From a checkpoint of a small mixture-of-experts model trained on Wikipedia.
Experts: 96 experts in each of 12 layers, a sigmoid router, a shared expert of 64 neurons.
Training: 298M tokens, 4546 steps.
Below are experts of layer 2 (counted from 0) of a mixture-of-experts language model. Rows are named router (the router's row for the expert), gate (a neuron's input weights, with its number), up (a neuron's input weights, with its number) and show model dimensions 0-223. Each number is 500 + 50 x the weight over its row's rms, rounded and kept within 0 to 999. Numbers have three digits each.
After each expert's rows: a language model's description of what the expert responds to. This comes from a sample of Wikipedia text that the model never trained on.

# expert 34
router:444441560431409524500484549568490465525466498458506486461464518517370484517507540452511461513488490481480455450474504528470451442443470469474491552578463518556478452539511448530518535487506460486472415428317514446374410585522606472449454486478542523555553540515507543545482574423498525466547450549465506551558487455552405509537489410564479562527438500434497551442493569547529545513463452481537463438491403426519448577526517490472404463599450445449520493504582598504521469516522479575520437595508490468500467384382529559524494522428460510489525577500490500456493593545450583582496515427498593515474542496487560393417420505466534516525476410498454521554555538514455477459446
gate1:626425454505532492578541478499495588478565468482482538416551522437550521423516519468583484478561486491519476537455529471418608490446539543508463514498549527572589561505540502453458507425379537455551481444523597365450466459462470442395587502496558362455501474411443580585505545533489555516492477476553579531497574469560452451552544576511500454511478539617414555468516480427472502527477407522549495501455462533486447464469525407597520485537506488380475499529573465456525477509519516428593457547561519478483509482493448570465525495474492491473517535458412529575563452445495424528473542511453438508545529475451545525514533494584484490542513517439541475502502505497597541623553
up1:558499430431521431482487515564470466524545570472493479471434531523485496650502528454476456476469387530462475463498473511616543478542461470538528471466431482454486506472522517502422453552474552491441500404515476473538496442532536479403495485450531507449509479584542497571486592598441517565430472507539472584471511504450556545507532458470531522519560499635452530475477467451487495465482421489518487532463386532483454539500425361543455367549448458513503489428475467510536517566487541523597548514541533461514484432510484402400458503505469486490456574551474539455506430460491343504501433554607502516615487562419450500496448474474569542432444415537510423565484585480481571448466
Description: Clause punctuation and connectives. Commas, full stops, semicolons and clause openers ending or linking clauses, such as that, which, when, whether, who.

# expert 41
router:503461567519445447500507455496418516433572451489508476504568577388497460533472463575434469508468585536468539571571431606370467448469543430443571474499532479436533487491472484535553551514593551453533504489495485508503531421484559488496473423565515540399521503444474514502405503420487452486391591474468510494482507492499485452519487469505493491448509403586507489542514556525495520477567444482500520598457429502442472565492525486459499561531535549549602462573550404579538582481433418569481470617472505573475519390551547484497457611458477465487458508552501464566433441455506483505624462469481453515495502516476432528501459522524495575446625432454473504494521421461614564522529
gate1:502458657534591516517523540526464450508529435504411507477564495520551402537517505552574403533523611451443398552490515560488456500495551505560491490410495422478555508490503531566445486510588522517457497400565481483418453456497585441524465435526544537516476494728492570431527448462489477551493408514463479488484441494526477396406447438535528492513434541425615448514449548469387488476438507630472451607565496584489453561538491506492491486492557484532507460502539460555529450487508564510530511549459419538591497534537507421570504491540489515507453494532498495486464460504487502546472502466525506466537473570483586561477527588544486469505559529524431454532537476538486531549460
up1:521384503514445577516569568377483457445537410485436569551673475545492447498488457455569400502485556572455454549468503549493505478512523558502483484495563480431551440539549447548492471489506543551450472567546509474429474467541476416479433483434526501561534554658462600522522497472477472457396473479522462447522480514492542481473489458473435447495378494440550513484420510471477536516456493501493479490512544586555509512458461475487504514568499498489424516552498393516565516486478488541549367474443468472509497443460467408561491468538490483448401501535508466470499489636523596484515569453494546452491403547505459441502584584558398441566478520512457443555553585461535522534495
Description: Name-completing word pieces. Second parts of names and titles, such as -ing after Learn or Well, York, City, United, Empire, Rangers, often in lists or tables.

# expert 42
router:545483572528477455580506432516501472502435522412522460533551462468417484508510473589583438537545533544471472508525509517453497496541472423462401560452455497418510518550529488600447538474488511474523492469413534433433411529488505577657424498482483412443455531463476459531499504579433588475476619549479507421552398466494494529496521498504520424487556483498418479570477552533507497513567548472399483427539494508460438623503520470518504591491500405561508522512410436519545422563516612508563565506481494506560485479533513498525579474467410407540428433527486508429568445517458485442498497505528518516477468490498517604524433457510491511643650511508558512585491515506506515489544
gate2:444558532434521526486573455540395422561511490542478424570486464449445517518444490587568465512610523430572467418455496473615519587468529399439491517488504458655545594451437555439489514496484518580495495544468505504538502512561533560463541462495476427547499494521531503437568508609486613515553454494463520521494495583528588523450495524439523500552457486474426522590593481506626551506570564510589507472469583378501461539506499537497527509515474530599498498486497461423511464536484482411525484498404462543461507513499508490539534470494474467545516447372541532449534503543516558475610371510499500511470465482595472533559535465488479595522556530497469449547514559505461553440552
up2:572506568452550475583509562554506547544507443473496471532456508543401480378482552586480439471410381472550609382435471452561478498461508396460415407507511501548466546418470457524472513538473519439512461523415417553458527530579513450620476479535449480454512471492369571523467425526508505470483522506560532506465465500526512411453494563464413492555461502525546496560532535583438548490521556477437479533569567536481534454472446445553467441476408493460423495423502504454478549567428511594503564451559457545475387485501491450541508473516451507483438508449559586431415407460511478487494548430441572480533502439480511482549524468413482487472513419552500508559470480515457512542564
Description: Adjective suffixes, superlatives. Word endings and modifiers forming adjectives or superlatives, like -est, -ly, -able, most, Best, only, all.

# expert 29
router:502491524428450359527500489513494538476427506556498467552423408397420518571466531508520532577466529522468464495521455553556478407558474555470412556485561549448669513389595485520508517567604406461468549491457524487513516537419464484454488529447484429570468461459519439555450536481509497507523547528441535507520532447476513504479517443501559524496572471428559496443619539425464550515429497441521590537429502591432622458552516405466418581575489495558564411465484425492492493590528507471539533622513458500484472489415497515534490547469437532548503485507484496517506526511501478568575479563499498504469442489558499465430485507428510479497468514451466489576540423481438389501532
gate1:489467505520486424486577393514503468537636499508453511520509506524470560523476490505547570507450589453488510503480546489569473435606446401460427507513430422472544534413553537485454510534506479528422497470406610480450370608535595487479495473517497491495478477570464506450410477500482498439551562612667512402478416506531481474529492474598521503516491549424478493547518559511503510525357506486483517522444463597481441558538518448529463465524477519541536500542534448489538438472539410529489410519458470489511632515416526474595555502492566459499477505473495495589558402565570563558483450524527455521480555466521512426548505505430494478471482482552510515492494593560537477562454
up1:540491498508488566498484580422500459397455539535528485512473519522575453451453440462537435462493470478541529541544412436549526592462598532531501411485589513528434458529460533455503462483466500488513553557526420422461590480510480548515446524531533429413409489519486598552482496481533381503484479517518486632546562500487510558468565526490483436522488470517505526503445380465489459494550484504461401402513572458580501448410501560560548494529486523486484514377499434480441477555528511447577577421544531560467441450521472460468475491593426557510551395587559511495509629467518406495467528434441512487493569481520459563461517369452494495453488456425527480482469475416512544401533
Description: Digits in tables. Digits inside numbers in tables, scores, coordinates and date ranges, such as 0 | 0, 7–10–2, 2010–2011, 41°19′08″.

# expert 24
router:437476521452483452562473476470514549458521412412543497489393585516429494535477491566490507475620520462572621572533493520487527490520463457516495524478494478536483474504470404513397520578528470444480495641525472506487445460481456529503578515478553421497550575439504557427507488457394523515491412541523472484454419538631402542489501563465541499494575535441518418530529511489451518584475555465455464411491493478586615474534515570523496444496509482555517465525486552533519396423503458463458452523427481552526558441491616492469509418492555514480463527485478420521541381512457444480491509510433487515481495457460435511457592522555397456485491571368473493482455458499450370491495
gate0:510575445507484424571510454445416466480462377483522604455431512514471521439515510367554401439524517499511476541473437485536499439515437507532440438541498514504551439536544531496506520521478465486540527514430557520451538491499466502548426463415441468523468533469492416530452481491402535521424461412528532485516565620501537414495445604492456486474503483517444454457590453470655502561503490496458540399469491492595561379459488551474470436490635494525542456590480494504584499469422524504521464470442443491592489524602460617499493410512536512580488459473495431564507483452526495560495485489426493464483490474418532517519541553528533548502607547490472499500483490381507521418530
up0:482591559552505562373515615535501586489457616474557452484590368472491452452448583584505492516514495438506612374498500476494493570535544443496488614433404565477490546508611497501528480517546574528500489440506573585435499548468523488493516512527442509539515554593463578517516468547530535520575493504518424476430429448610520478495552491408557516513461456517549537529473406519463502395490547430529446539545404413416534517405529539459469468494437550426498540493478451492550474529482424513496485530498471517389486495459426493483457505509539536457470531496516524445549467534499580545542665504550522503465528492521500524475481510514510537459409499485574469497480531579481465501506
Description: Line breaks, section headers. Line breaks ending infobox or list lines, section heading markers ==, ===, and colons in field labels like Produced by.

# expert 55
router:499527476586376466572543462534463526569557442570476544421436445470505512506466516442442472558550501560522534560510468615453452510566469517571470414445469490471527487395488470463479519430501461524432467512513430547450445426495422463488448409591629455531564437510574566542490422451558550570483515622479480507520487601498535549498553556493488529453517496398398465536493481456491503505542516460503475421518426447410500496510461551495464504504518474565541560534451525561472512505518545415465602537440434493543400549437546466563587481482475390502458434528535541485466543595354457589473487539528527447483485509506543532522529514548507591511535567523432567508492560501495493506541
gate22:374497530535406512418508474510525513502462498493501499557523468577411585477493535496568576493543534565426488588494425535541498487455468530523540562501488551532553488431490474460470548580488499493598463505458516407485406469530455437439420563510594545477512480515405544488470512520481555505592550430450522545537547583444473461561488476467483558467535476484482499531428528497516560491561483433536436476400462500550449382488521488523472527630467498569520507535475491577503582466525578470379641516437494539511503407566491479538527422477510434553488479563566507543509490587473445531587467545519590516422569560456557396527436495529527533502418459552411486478505509590488509422547
up22:536470492545544501487558503548521361468506547542589586428393476502476534391453512484566425621583472475473450454548510496550459504477541475504477415530502471488497487456502481547475495547576425480440502486405450511472451465552661569493564492548485568522433542502527441573530459579463556488460484614448426481553401483555462506552445478515497459582595522511504523477528416540522435459557486590470525450546525611446513408497484483483494533536543518541509512477487492489488484576376484480515509462537576564517573602421518495480512461495584517430464473452467495399565511412542602499560543459449509510514463443477550541574399489483458492588556596510497490516516505489502504507484
Description: Ordinals, dates, digits. Ordinal words and suffixes such as First, third, -th, -st, month names and digits in dates, years and coordinates.

# expert 15
router:476547466433528489511485465408514592448515482470482537412405473497380534476481497554501500428513622414571540536510555550386468393506477531535510541577498519518491466531550443473464507523457481504554461547482467507588572522447417472602409524424555468419550524447528567533523541485468433485503467471487491555425489370481455495464488611519550430500556431475551437444482484551475578571554529541461487476462559447611556445508568541485493471435552482519493470508531579507401501431494464427447448500441519577482513505528535486482490406470499508523482472487503375473514433514566479511406489572354525562521435525512481452479586469476472483503567494438481483561517509402475468579545
gate0:450493561527508479547515514441546407502490370609505476498482562452577531530563523457479483510441573460471509507506448473489430465479456425519539426602499565496603476465447504393427513583497484509511500580460474576536571500572451390528436550500544444481471346473582454530505560557489564467507497482486516566498466424486443585549551496508428386514510430490562481462478473503589603555563426536522499464503607529577500474600450532470492527560433502541475534489501545505503493517568543465500550482517510526500488496529469403439541525467519562574564411474547498537382472555479512484448454446424494508434572505539447519419479496501487482531597554522523450540557442390543549516535
up0:475514497489457516459563526457545463474492553464466607505519408527516536502458480531493404543416494553511531453492451511545506599546520490462465486569574631501484464621572532518498498553537509607522518433516523515458475509482484423482511481520407342493419535530529519525490451531507513508491435509503612468459592450541453544424459523493521525540395517484605486478481420567512600556472503434573576474445518423546451426518459505509511571523519478491532486574487528464499486503559463494445599444523549514430563499571524462572522447440432490507488520570484503478532501494544534498539480494570615496452542494470359442384459461498539521468499414498575469555518609512509436639448
Description: Line breaks, structure labels. Line breaks, section headings, and field labels in infoboxes, taxoboxes and tables, e.g. See also, Born, Died, Total, degree signs.

# expert 22
router:610551442544572453485539521506470505491526494472450477448480480399465524477591520510477473532567514442467442505471492586445529507349511449594467531455516501556548556498485490436451578558491439431453546525482415507383451487481565480586421576482445444513491465449499552421426582560553510533479564541379427440547483516448500513500448479578475573588487484504409536500540579564455440515453441496441471511521441557491439467478483530468487607458468510471534508439582536547510463509562548442488498522542532461492357480579544535562551502463511560503478424548571515466505563569435517536482485552441517509512538554459560520528504551485457621529574571566438415453495431422545506500507
gate0:415473509434432507571520452453437535485573461554495484493421553391513554483421615589473508542489421467497458410477400516547509531655486453478511526588542495482477535510516556553523500585595489510405553468483488548515476473503448510415510513538545542467524452403527570567441535497613408438503496499560489421496544427526445553552488562541597498433616502523498443594481543517523530537517541520528480438476516460527483473549524535419471544564505529450455507411473490543546497451454481535484498554480471588402532566581482481507578475421502481497409540471534367414501515384498522577476468522493590449488493497483512452478520455507455498501578536518433521523493548573467443501543
up0:524450547553454515510501535545523477475456531489426545425462475459454481528572544435484366486526561502497462553520503518628512490509545463550454609489505383499520468535455527539422559401451452462433434465568553547488435612500492514538508542424507510503490515492505544582432504502456569541590460512474558560503413502487561520484552462496429523520488472547508521447585493426487462512496575519464479482441523514482423359512544393489549541471515417566567435482545480485494373606546556538363543481400535496607530500489464514551462484531556486561503380543544483586522535586458481451528585504448522482447486427489473508539484464557551475454505507454516405495516445488504566434462
Description: Mid-word name fragments. Consonant pieces inside rare names and words, such as tr in Shatrughna, Pyotr, patristic, plus single capitals like N, D, T.

# expert 49
router:516542454459525524482509537476504504545536524522545468509521489396432493546522526441493503442401529484520562505442475521390412428496510524672558521537538549507486471528563410416381499443443462496579519554535615513500437510476501548556477473476575485468447460513467579554541459599579396525480449583502488442449503441468520528412558581507505425551533434413545444486474464549552532542563440524467453474516653476532533510532581513563536520425575535448490557502531456588531491441485539463533463482446474543465517519499535439519466414560478441540541529523515437420430448540478509560490508564496565508513483535544538564524534489533491518465538504386368560576560535505417491467486
gate0:512553555373575481518514507414546514584508570540404519538492541482476395542634428517528492576521527552494559452526567513492523504453480609478462560514501466511421445483480475557530537486523488574511448496486559551451563581457522477526448452503498482550527533437538545523610509451580540502409476473528525456524514537486600479396530524512414433471525471484495478546440459657442551489592567489500498521517499478556485520521555458440430559489535533532508511524541426410519571507504461475495425558499485516450561556553450527509627506518538511507543571477621524531494436521494460455525574490354418494529561411501516492467542540451496481549575580471492559578518425457523459418539
up0:490476361554584490540479533548543520438507385480473519497534478485393525480480566480475410498527495521477490539460545492418452512502566590518543469543475482454512516532528438537589534497476411453547443476504496390568454391501505448414498500480530572538571511495596500533461386541503428504506523557435499559573526503549494495426526441585468506391407521416520479483507532508497519570536508521523512573449515562517468523558465430396471494584520564428497515443459568511452551541502592523472362518538486434477513516469536534498525513528470452509471494551382484571545530534417590505500547460414508444505498434515509522436500639510566495493427456371519439518510461481520427433523
Description: Table header nouns. Nouns and pronouns starting table cells or phrases, such as Position, MF, Turnout, place, time, he, she, re-, in sports and election tables.

# expert 36
router:465496647551499484506531524531519542509524477521496494507387487585486447464505496526459498625410533505460629608527582536509459462408483508450554521487383511455497470477561543486536521518559479439407517381496498524537553449524487499630442499516449477531577459394478484530536465426475482523444553465569539385509437454517502532491438549541554520457514520518472461471489521381492456549530427520529513620507438497457532531503534555534402512508530486557550429467418515442479507481500473560534488486524496457521486434510528482503488515319433493554438464576529572488448419388615457476491482516495435575537478484623484532520491458510486525507531512533520470534511505457550533477595
gate1:537456572534516483534498490521504469512413484537482449539472501456488482498561545460405459510477531468406537385502571510524533481531517539530516506485431536569574466394478503554445453529448567553511500427540463439467557501516562507530549476475493447533451513456476525480420549556506484556544543574594480557505493430553434511405605469417495499496473529454557435474586492470521647452493419413460491461400501521470420500535531478533483525498369441539565449560456529578564510525451600517505489494475461493504432503473531591412417555442518408470405484482460470482471397530439520543429529536592459499514452485530488509493424490456463500579529598470541564475497483455431666557486
up1:477402493514573508438549456489527526597571539560454571488420529487466523456478443543496576485495589530536517576440339515505512458397509550452542500458493517427554480602479500404569511529520500377406434558401483541479427489495505484423441468467557586475512504520442454533463479433571579513490527517494548506534481510420456534590410491518523550561569505573445503458509530524460406539510554561432479454582499505534557509515426524524529446540567465409522585451472533519429497451453495455624460521519539520514487482620532512580459473482489541499472517570455511585435468477620475459541497530529504507443521528467513501540547471541514560592529441462433452569537545409484489453501
Description: UK and regional names. Geographic and national adjectives or names in music and sports contexts, notably UK in chart and tour mentions, Western, Jersey.

# expert 63
router:564591484542489472559564560443543559444465403520430474483422463522507463499499542500471520599559503542463475569488525551523549569506538459538479552391399553489461517490408513485407635649505451467459438507565426419512427504485491464515425570549556490549504525455527513541397504540478503511496547482454393506546544579494460381427471541528535633532531441469515505522535477487538440540458531543437518493529434607413510538462535571519501563491541495456584417438421535471542446537475521442417408511513429463480561402462568493543478420523546462528485485597505540485519482534535529473518499469528488444590522557448506472524495479462462592470500482503444498569558473513525529549443
gate0:570448521384478479426449513475498549553443548499506492532454442526486492570533593449505442570498457485450459482481497488469533460498408454545553413489472528514472409457489493410422526486502521493517518529404550590516483456516498574511528538442503524527508517399521474419426594563567462548514438469511494537472478438496517412545510500528530542401502372333507421502565530459495490545535421453466452508390542439507481478538505485505457456393471435501556503551459497536451476479519510526484484581587573501466418470428508534541572536497434588477530509512506392453551576409553443577490477465495474548557392435487473529574428466498538547485497556569423485524568451457399563498521
up0:502558467481477500570498471504549449564481549529539509583429448524463495413484489554510652457440467544494394579529464413544477524535442576472577381531483474507542426484489498532519468566588507567572508508498490478466532470501550508440545491481477542485416491554474491587475504568544481481436462486643571399480408488568490541564499527475456492431393446543555483541464390500501565461439554545484539425484480314557459535549466514427539620596521534460455501484487506551481542566512546495472561475438508479514433504456563391516487521534498502551482541531521529523552448521492488522477549486438520551525581559444487544483556474495567596470485485536489399431439456492521468547539
Description: Table cells, race results. Short capitalized abbreviations and digits in results and election tables, e.g. Ret in racing results, Dr, vote figures.

# expert 4
router:486445628415512511575466503551438580537436444386549486582466416510477426492477577479512493420525416469435564475544479573548388554456529468582506532410465491522549558488457464465467495498490474433531551487550589502534484412563538514482411492449513429459520446553535542575501438531490560534457574561609498460489476527530551516393489459489489455539517508459508520454455458452533511523535498449504434498518542459511527479591536526508530564467486471578491553577447442576449489497504522525533434532572419437509517423539479547584496438488444434573533492471503576465541432439459558432486444441478505492494516575440484613500493453538461544518483545494365568481451504548452360497585
gate0:597467506417475516561484463511452541539480489540539425423481543531524466404533531490489485465404532532479597530433516511506438442465438465368443493571508482549553596584583517579400538557453464449551493546379500474546502517540506509483510431509437495482576487562489493559421505553399514448468520454557383487480543542518436519582485494434485500401378450506599559495434545462572454509533517434539565604486488497527587526549498496505493521443539456547482570542513563454577567497444491439521514478474441513549474391512487557564470427421453423389489482454545547439550423489517557508556479450521540566504414472541427399477484513521513479524525508500464496500486484529473455558545
up0:506450531509531510410492485540429506568523453502545394425497486438560417411610538451464458447442544479495532483455385530499468493416439398448521444483461464493537573567538511585526461497459514441490521584399503433562558531547507546419540491408524448467598559553469459485477535550466542417418476445514380509417476576531463530607448474539500509443485478556613617576471575512504473472454469452524487528567434505502491478552551475492522487490607477501530498562504599451524504458457502439487507545472489501526457490475508487565455397502495476426552508404489543476510461489563563439591489519554513397505421543531421445502500476510591459526448522511500440484503395490464438512501
Description: Be/re/pre and digits. Forms of be (be, been, being, was), the word-pieces re, pre, me at word start, and later digits inside years and dates, like 199-6.

# expert 56
router:503395582472504563616567482537510446504500472576458602544515486490541538468578607443517528540634583505384585409428497480445456528453554599521515543502424499526498585457493552422505535542510522519542502475473578385534519472473441542648430479497577476531443482524618528513493467513571491502497508570478524481428496554546574519507421490623573529535533497554432428502510552540524486486520502449513490504484555460454512535531490546544462511451528465523565533544542578451441501466486439570525554511531475522502487510582551528457501472504514498550469440431432466472523585513486570505526494476445468486355593474492503410514600604505516485569496539455463528545549448505479482490564
gate0:587473488500458542518561496619558409528464426548502504500556514476548574521494551464514578475463510464413578540554512535465438515483480496559474491533560454462507531537491499440552501468487506400578552444543537426527477536482643433504476439442497557538559412587530439506484478379510523491444541480462463436558555456497399519597397508412503459466485528499504552574472418529490478541496537470458585596505466452427544440418525527559483536557488519584485449588484561549376499528520491582507486530518414561519541540591506500502544483531489478553552456475381492538396507441505441451520454517456473558460466555518529534513388518535469509546499527391466455520525391537487513417487
up0:515494541597535496453507502410539392463495548552443485476486431527409456495534505535523345487498656551474549524502489526440450470456484501530500505456497503501494597469505563560515518455543492453475496517487505535581429494448492495518489492440495518432499563521593443495520654440513503479553468447491425593548454454497504501475496667507458493475495536481548495434516534559510459454528423528460529427500504474468492508512506486536537511508514469491527464510598435430394580553513481626475526564492516443500533435624464548490458473412517463504443542529529499513507535527574457544505413490510410501603573517635510515473547541376476527610500555417530534432526478587545530500474
Description: Spaces, word-initial pieces. Bare space tokens before words and first pieces of split words or foreign names, like auto-, Tho-, de, La, Ex-.

# expert 1
router:506501480508528490541529433603501459646512492508466489467585569495583466480521549441468572519580513536509514499473521501570499404622522557538546449519495543425454581587544502520541491561583495499495403503563475546550384522435492476476497562482451452554517429520439360478522551457510451437544482489433499475526530560475406556521504410510489493484507453523515453518495413458545525527469559551531594557458582519488433490494539551546478424489553488576546469508490566544555569517514558432512540500561535518561433453398333508513463409494505435514542532369456554523489544556466524566543489503407387493505500528442437551488525487508501577472498587490458521536554465528430489517528
gate0:490423408558497448557431463570516516459469470416584503502446432499476486536483534463521392492491539465404498449494438454556523492409482448564552522414524548478483487499527604416559470489565478496489562426440404529438483496477469466529452448499513532437638518484502453453400566421412442469483596450536478501429561526481480527554484555597553529489577596480525462525450475573481493444474416517517485474463473500456459510549518523515502541513508516514539485506508437481491524571402440526439524406581538548485592476420514418508473539570450531518462364484447491516501558486499533415502498545485460516501611542515536558526559487471445509453519508500494359393496457509620487582532
up0:430479541515492528537529623533532507513518501461556547392490479410548506490628515501538495524448570548623499452463474587478482573459547474509568528584541494488517530472431479532569526536410470520566522538438511486492596480489484602527402403547574558369432538457487549516423559566549476485501494461431483479519457385503616522469495494508469519530539488475417515527440493503594461551496586604432454573522472490491483460501515556530528489410503523582563534440487522493488480460602555486506509489433443544476456472528510481446528438471586497520549526458604540592488569386519436512610528476474530518505432538427491457451551441488517499409515477557522503550552554492516541430530
Description: Prepositions after nouns. Prepositions like of, in, to, by, with, at, usually following a noun, participle or line start, e.g. walls of, In the town.

# expert 0
router:518555478523545541529585576434535434490543518505453524503429543473612568577511504469457578474490510482529521574481488602499446408499613502562457473552568431470530468498482471513522507503499480533458408605519500525495561444501424563540469395397549446472556425534584484387545492487437504390401460560489485545508427484461517466440500464396507474483530533423520494516448453462474480490476465507402540535529551605514399572519478512463503520492484491524471480511457482504531462537436597556454534512514560526525571486471528506522583449543434426571596532476482532481500406491465585593450513554504362483475540621492514486478516547538487430482605459441416569546516517472497447514515
gate1:560460452413397497544543470520469470529427525561532481555494535514534449592524570541552544457471455509459518442476406552420497475539401505472519521550448485449601544555506374471580511454576505532393493599454590495529474587523536544474583506509469490582467475400530568434555535506538485467477493339493368516511514532461604500484448480492504559501457548533508403498561557541509505507418565401560433454549380495466502545509513573512504439489538445493553534482527495533527499542428467514603543456565519444562445558460572529505518549524501457501552455552483596457537486491499592551536522485505546499496471546531513530489509543565612489453536464458477564511512418529553451516447
up1:519525381436591378550500506539540504454576424485498456456634507452519528452512507491573531422479537497484632558478568520461521502439480532514439501636381439489542524475525536596553464524425492486447495598572513467400542488474569492528551402506446462515438591525557407519499483470521470528584469501524591522480417577477590444417491435468547484409516461488496517433522566548526462571573490434484552552423548556612479560500517527488503553446559534528532594479447460508543487453576521451456499515503508490441435437544552499490524483459486514499562488494496459473520435462499533454499528463436477538501558410494501471548529490574507456396499544542493431484480583439504476565463
Description: Past participles, verb suffixes. Past-tense and participle verbs or endings after was/is/were, like released, produced, commemorated, announced, plus stray table numbers.

# expert 57
router:595481475464396522535585465553526479404508446481459526474497489457485498501520612487532495522542483604518454513498421515591508514528583557452541494460444453538440625536507512490548500497517437451550604459471539441551547498547463438501524390467561462606483479507581583531385479475436494526468566549546462493371432554423517535479457501571520502474521529560468504478578406514490462529517535533445535530562530453423502493647529491482558518452533443558549420430590573500522507620488451448437561490487497451510432522585532436523464449450530531536506524459529448436523512504544581538497534445431391526509539515484502474501486555532545531510476453468538465459497489440361491493402
gate0:522505499510437369443537453498485471465562432548466525451603465468496442458492477537569434403568546470468503433460553471486450558512549486484597538471463561454458469455464518486510521530514495561472503538470535551508409647424480453503416506538580571565591464427446515491487534494435449474482446578499440437600453465511530463525528481568456510515605464472507439453521461488574602557493637540483474419482594525471450454523598468505514508464449454484614490485482526467555504529547511496412544488485479470544560575450489480438458484542484517499450389474545531584499532446590516547499536431525618506523451383493529503483548532506550538508529466490557492503530549368482436544435
up0:434525467503541421478524458495526484425513444559478492410585536520494444433571469392525448423482483448492480474479542510526432517471507413398499554563551529515533501455523437532458482493475481537546518548502452488466500672455396520450506442521570462632530560496436575543479496493519531503502486608538442499585498478480519477456452393545504523513539447438565554537511532382488481547455526480487477403578569538459464404468532557454551544482525487497502463454507490538501552491612445486435503467529473530528540560403445511611490445521541525489472439485513515556441512404532560520514517408558541469506591441543484473531369429581560513528485525497529510473474602392584491556488
Description: Word-start syllables, co. Opening syllables of lowercase or capitalized words, especially co, to, not, ex, e.g. co-produced, cool, Coal, prosecutors.

# expert 2
router:516539522492560448515530528485547463475451525518490490578577513404535495485467505534566556520542506385526473657470565527429436488440472504489534416503587471445554466373498501474454514538443481580413435579518504372454557529558458580516418403496493448460536525560500455433496528516390541500426510442443410505450465533438495433432411476523484430500541484447442522522525518440492506530454465571383521528531480597478422542454474526481477523489600479533550522454519505562552463545481545510506522531522495478510490523547496512482700515494466388490526461579469567490513410529469554538469489433490439539503522507539590474519537525499449504578435412435481529531550481519465476431486
gate1:514503392455459487463513456625457506562439572581450486525587489552495494447438451569571531532615598516479538525501536502588504470564542488562566475471486498397474543547578552411490527468586419513559465492469544424579367513439533582394497509601530433440541485500532469468536478368555432422440407491504488486456543567529521518458456530536553465431377516471536489508443543580504486478440524518512573553455451602483415533492570467441489411522487473512508505480419481407498489572577486566572445550521515476531516547409526483467581502443477527513535456450475547459487545510450428433486553526454519504540500514560488507509507508567451497490459550570519529534457525483515459459502
up1:521590484407504459480511487504579532509522450537467498379535389483488457422496499507541475540515610451477562503495505460539499561575478568502590463440469376472517549574444514434427529499537458502659507553420466519497462550504493531480373471543475508507508581450480522459530493453584519394433447480504478534458498451547503497528536536521485531475479557480512457411501619542437548531481500507428522483475562530493467532451529499488544429478490387547535521597472515459449464505617474603473405516467452529455471608525534388511526489475455534431517467438526527511457612486524465437495535583396556500577554498462429463521499451505411487556547456482501456527493509399438449455520
Description: Word-final suffixes, adverbs. Word endings like -ed, -d, -ly completing verbs and participles, plus adverbs such as also, not, only, so, more.

# expert 7
router:462506483528499419550456501459485457457515393472433520592420447320532505450487531466557472484545470444401527553544449474520469561395566500507554451416401534455539517487468405558491498594508407435512500459498594526478540493488480531479489510353546492547427550521539503542401529539483439532500525471526446456403464556468555493429512495458541566565432374410422491492539522501463578529540605505489472461536477531428529535514478525573596500429583450481510509523473407557548430496436586530476517459487465530407510500549511524515527453495475462464452515535470472497508468540518474546588456458440513429508559526532517559537438524560426478460568476458515541547508513508497561498620
gate0:409448460424489459551520463553515571508428417497532402558454490502451581518509512476563394457504469538483568433506486493606465409533492423525500404431541401484559521609428546523397523464542487467519524507488399447562509499522534449474560539484537471584508498578552477541463534548505415493450650507621522466515416453497461576568521480441551534446469489531542581424545422450526463428453527425443484447448558553490431477458442516384463494522474371478460415381520477481510559540487564506532509447477504570457488477497482472514477523446525523482443519503457537453508497546531536457408460515575501473518491494541549520492448480478486502596523406556498478495515491574535542436455
up0:479547543527494583463494520492504532526505582426534566412535483501489549430458479594545585575441584467517488554542545563543497539560534528567501508583550537450532457619503468523536548473479454458493485483484491479601488620443553437449574460499570548510460471503432474478474473529535493592454547553472475484487517379522476592433425491531538480538431487468575458513554472514471453441376550495549487623546461488558579426522528506551500473503457488522581505547595446497481469464480444461471469520609452609536599473419568479534513493517447476527547463461514480518407502491536485483376390476445555541509545526475445464545481457543557525524456554482365570525524461523565415495470
Description: Digits and pronouns. Single digits inside numbers, dates and table cells, plus third-person pronouns he, his, him, her, and the word piece Fa.

# expert 18
router:433495569533439457466507492487486446555477457489460441483481588423508552552472565555489498621440497500452609533482597536471520450399511450437558486486516520448464510461500538522568550535549537491430536513468488511590557413421572569611472454570428514513531482476550532559548541375500463569517515499440553499420448564562416528469557556495472470482654464451482437518478496480545462565572411517549501553583491496440487477512514530546537502528436529520491475422503555457447477452436548474474502525567530506484431462462541497478538532355535544555395544469468419515398461477576497491543509447569380551459535438461466513575469474540491526459596476493549463497518506472578526477577
gate22:406537533533540466501490485504532415588416397508486522493531496469520494518526544455511491573547468476561479551469572558484502512477576532563397543492490548541491604494418588464498518536624444547593466446420513481443451514504477456576481534520465437529487519509490518512404581531596601549536423452575548458514453557585545521648548466546473395513549522504433511600507530494474428591485504500468513519503464462490540496444500605533459509513546540448469504578518465488517439516468498494445540403586489430527554606466486572502543538513568508512502559481535566460500504470419514560542465552431507463452508537615556467501533510559358561521558464511507544533459423428522514428495
up22:511574426509518468374497474499476508528465453510451552508532554553495447550518558455504604437519514582542425476533402487514519500500519475481517485621552421426445423663445493441493446468507479513547504382464522471512534471514490493513500410422560556522528524461401481490457516520506506508502556507464450492577469528484503465475422514436395378554495410360476532549488514549507475464613476504571515518528465476530510531603439513430436517477526559518547485425520504623559510545497550473551517544437511466444544533501444450481549465566387473477538514504517473440459556530430475531447503577416528354551490564391416455518567483483549522488493550497464533521546493473518531496459
Description: Country and place names. Proper nouns for countries, states and institutions in running text, such as Panama, Kentucky, United, University, European, Prefecture.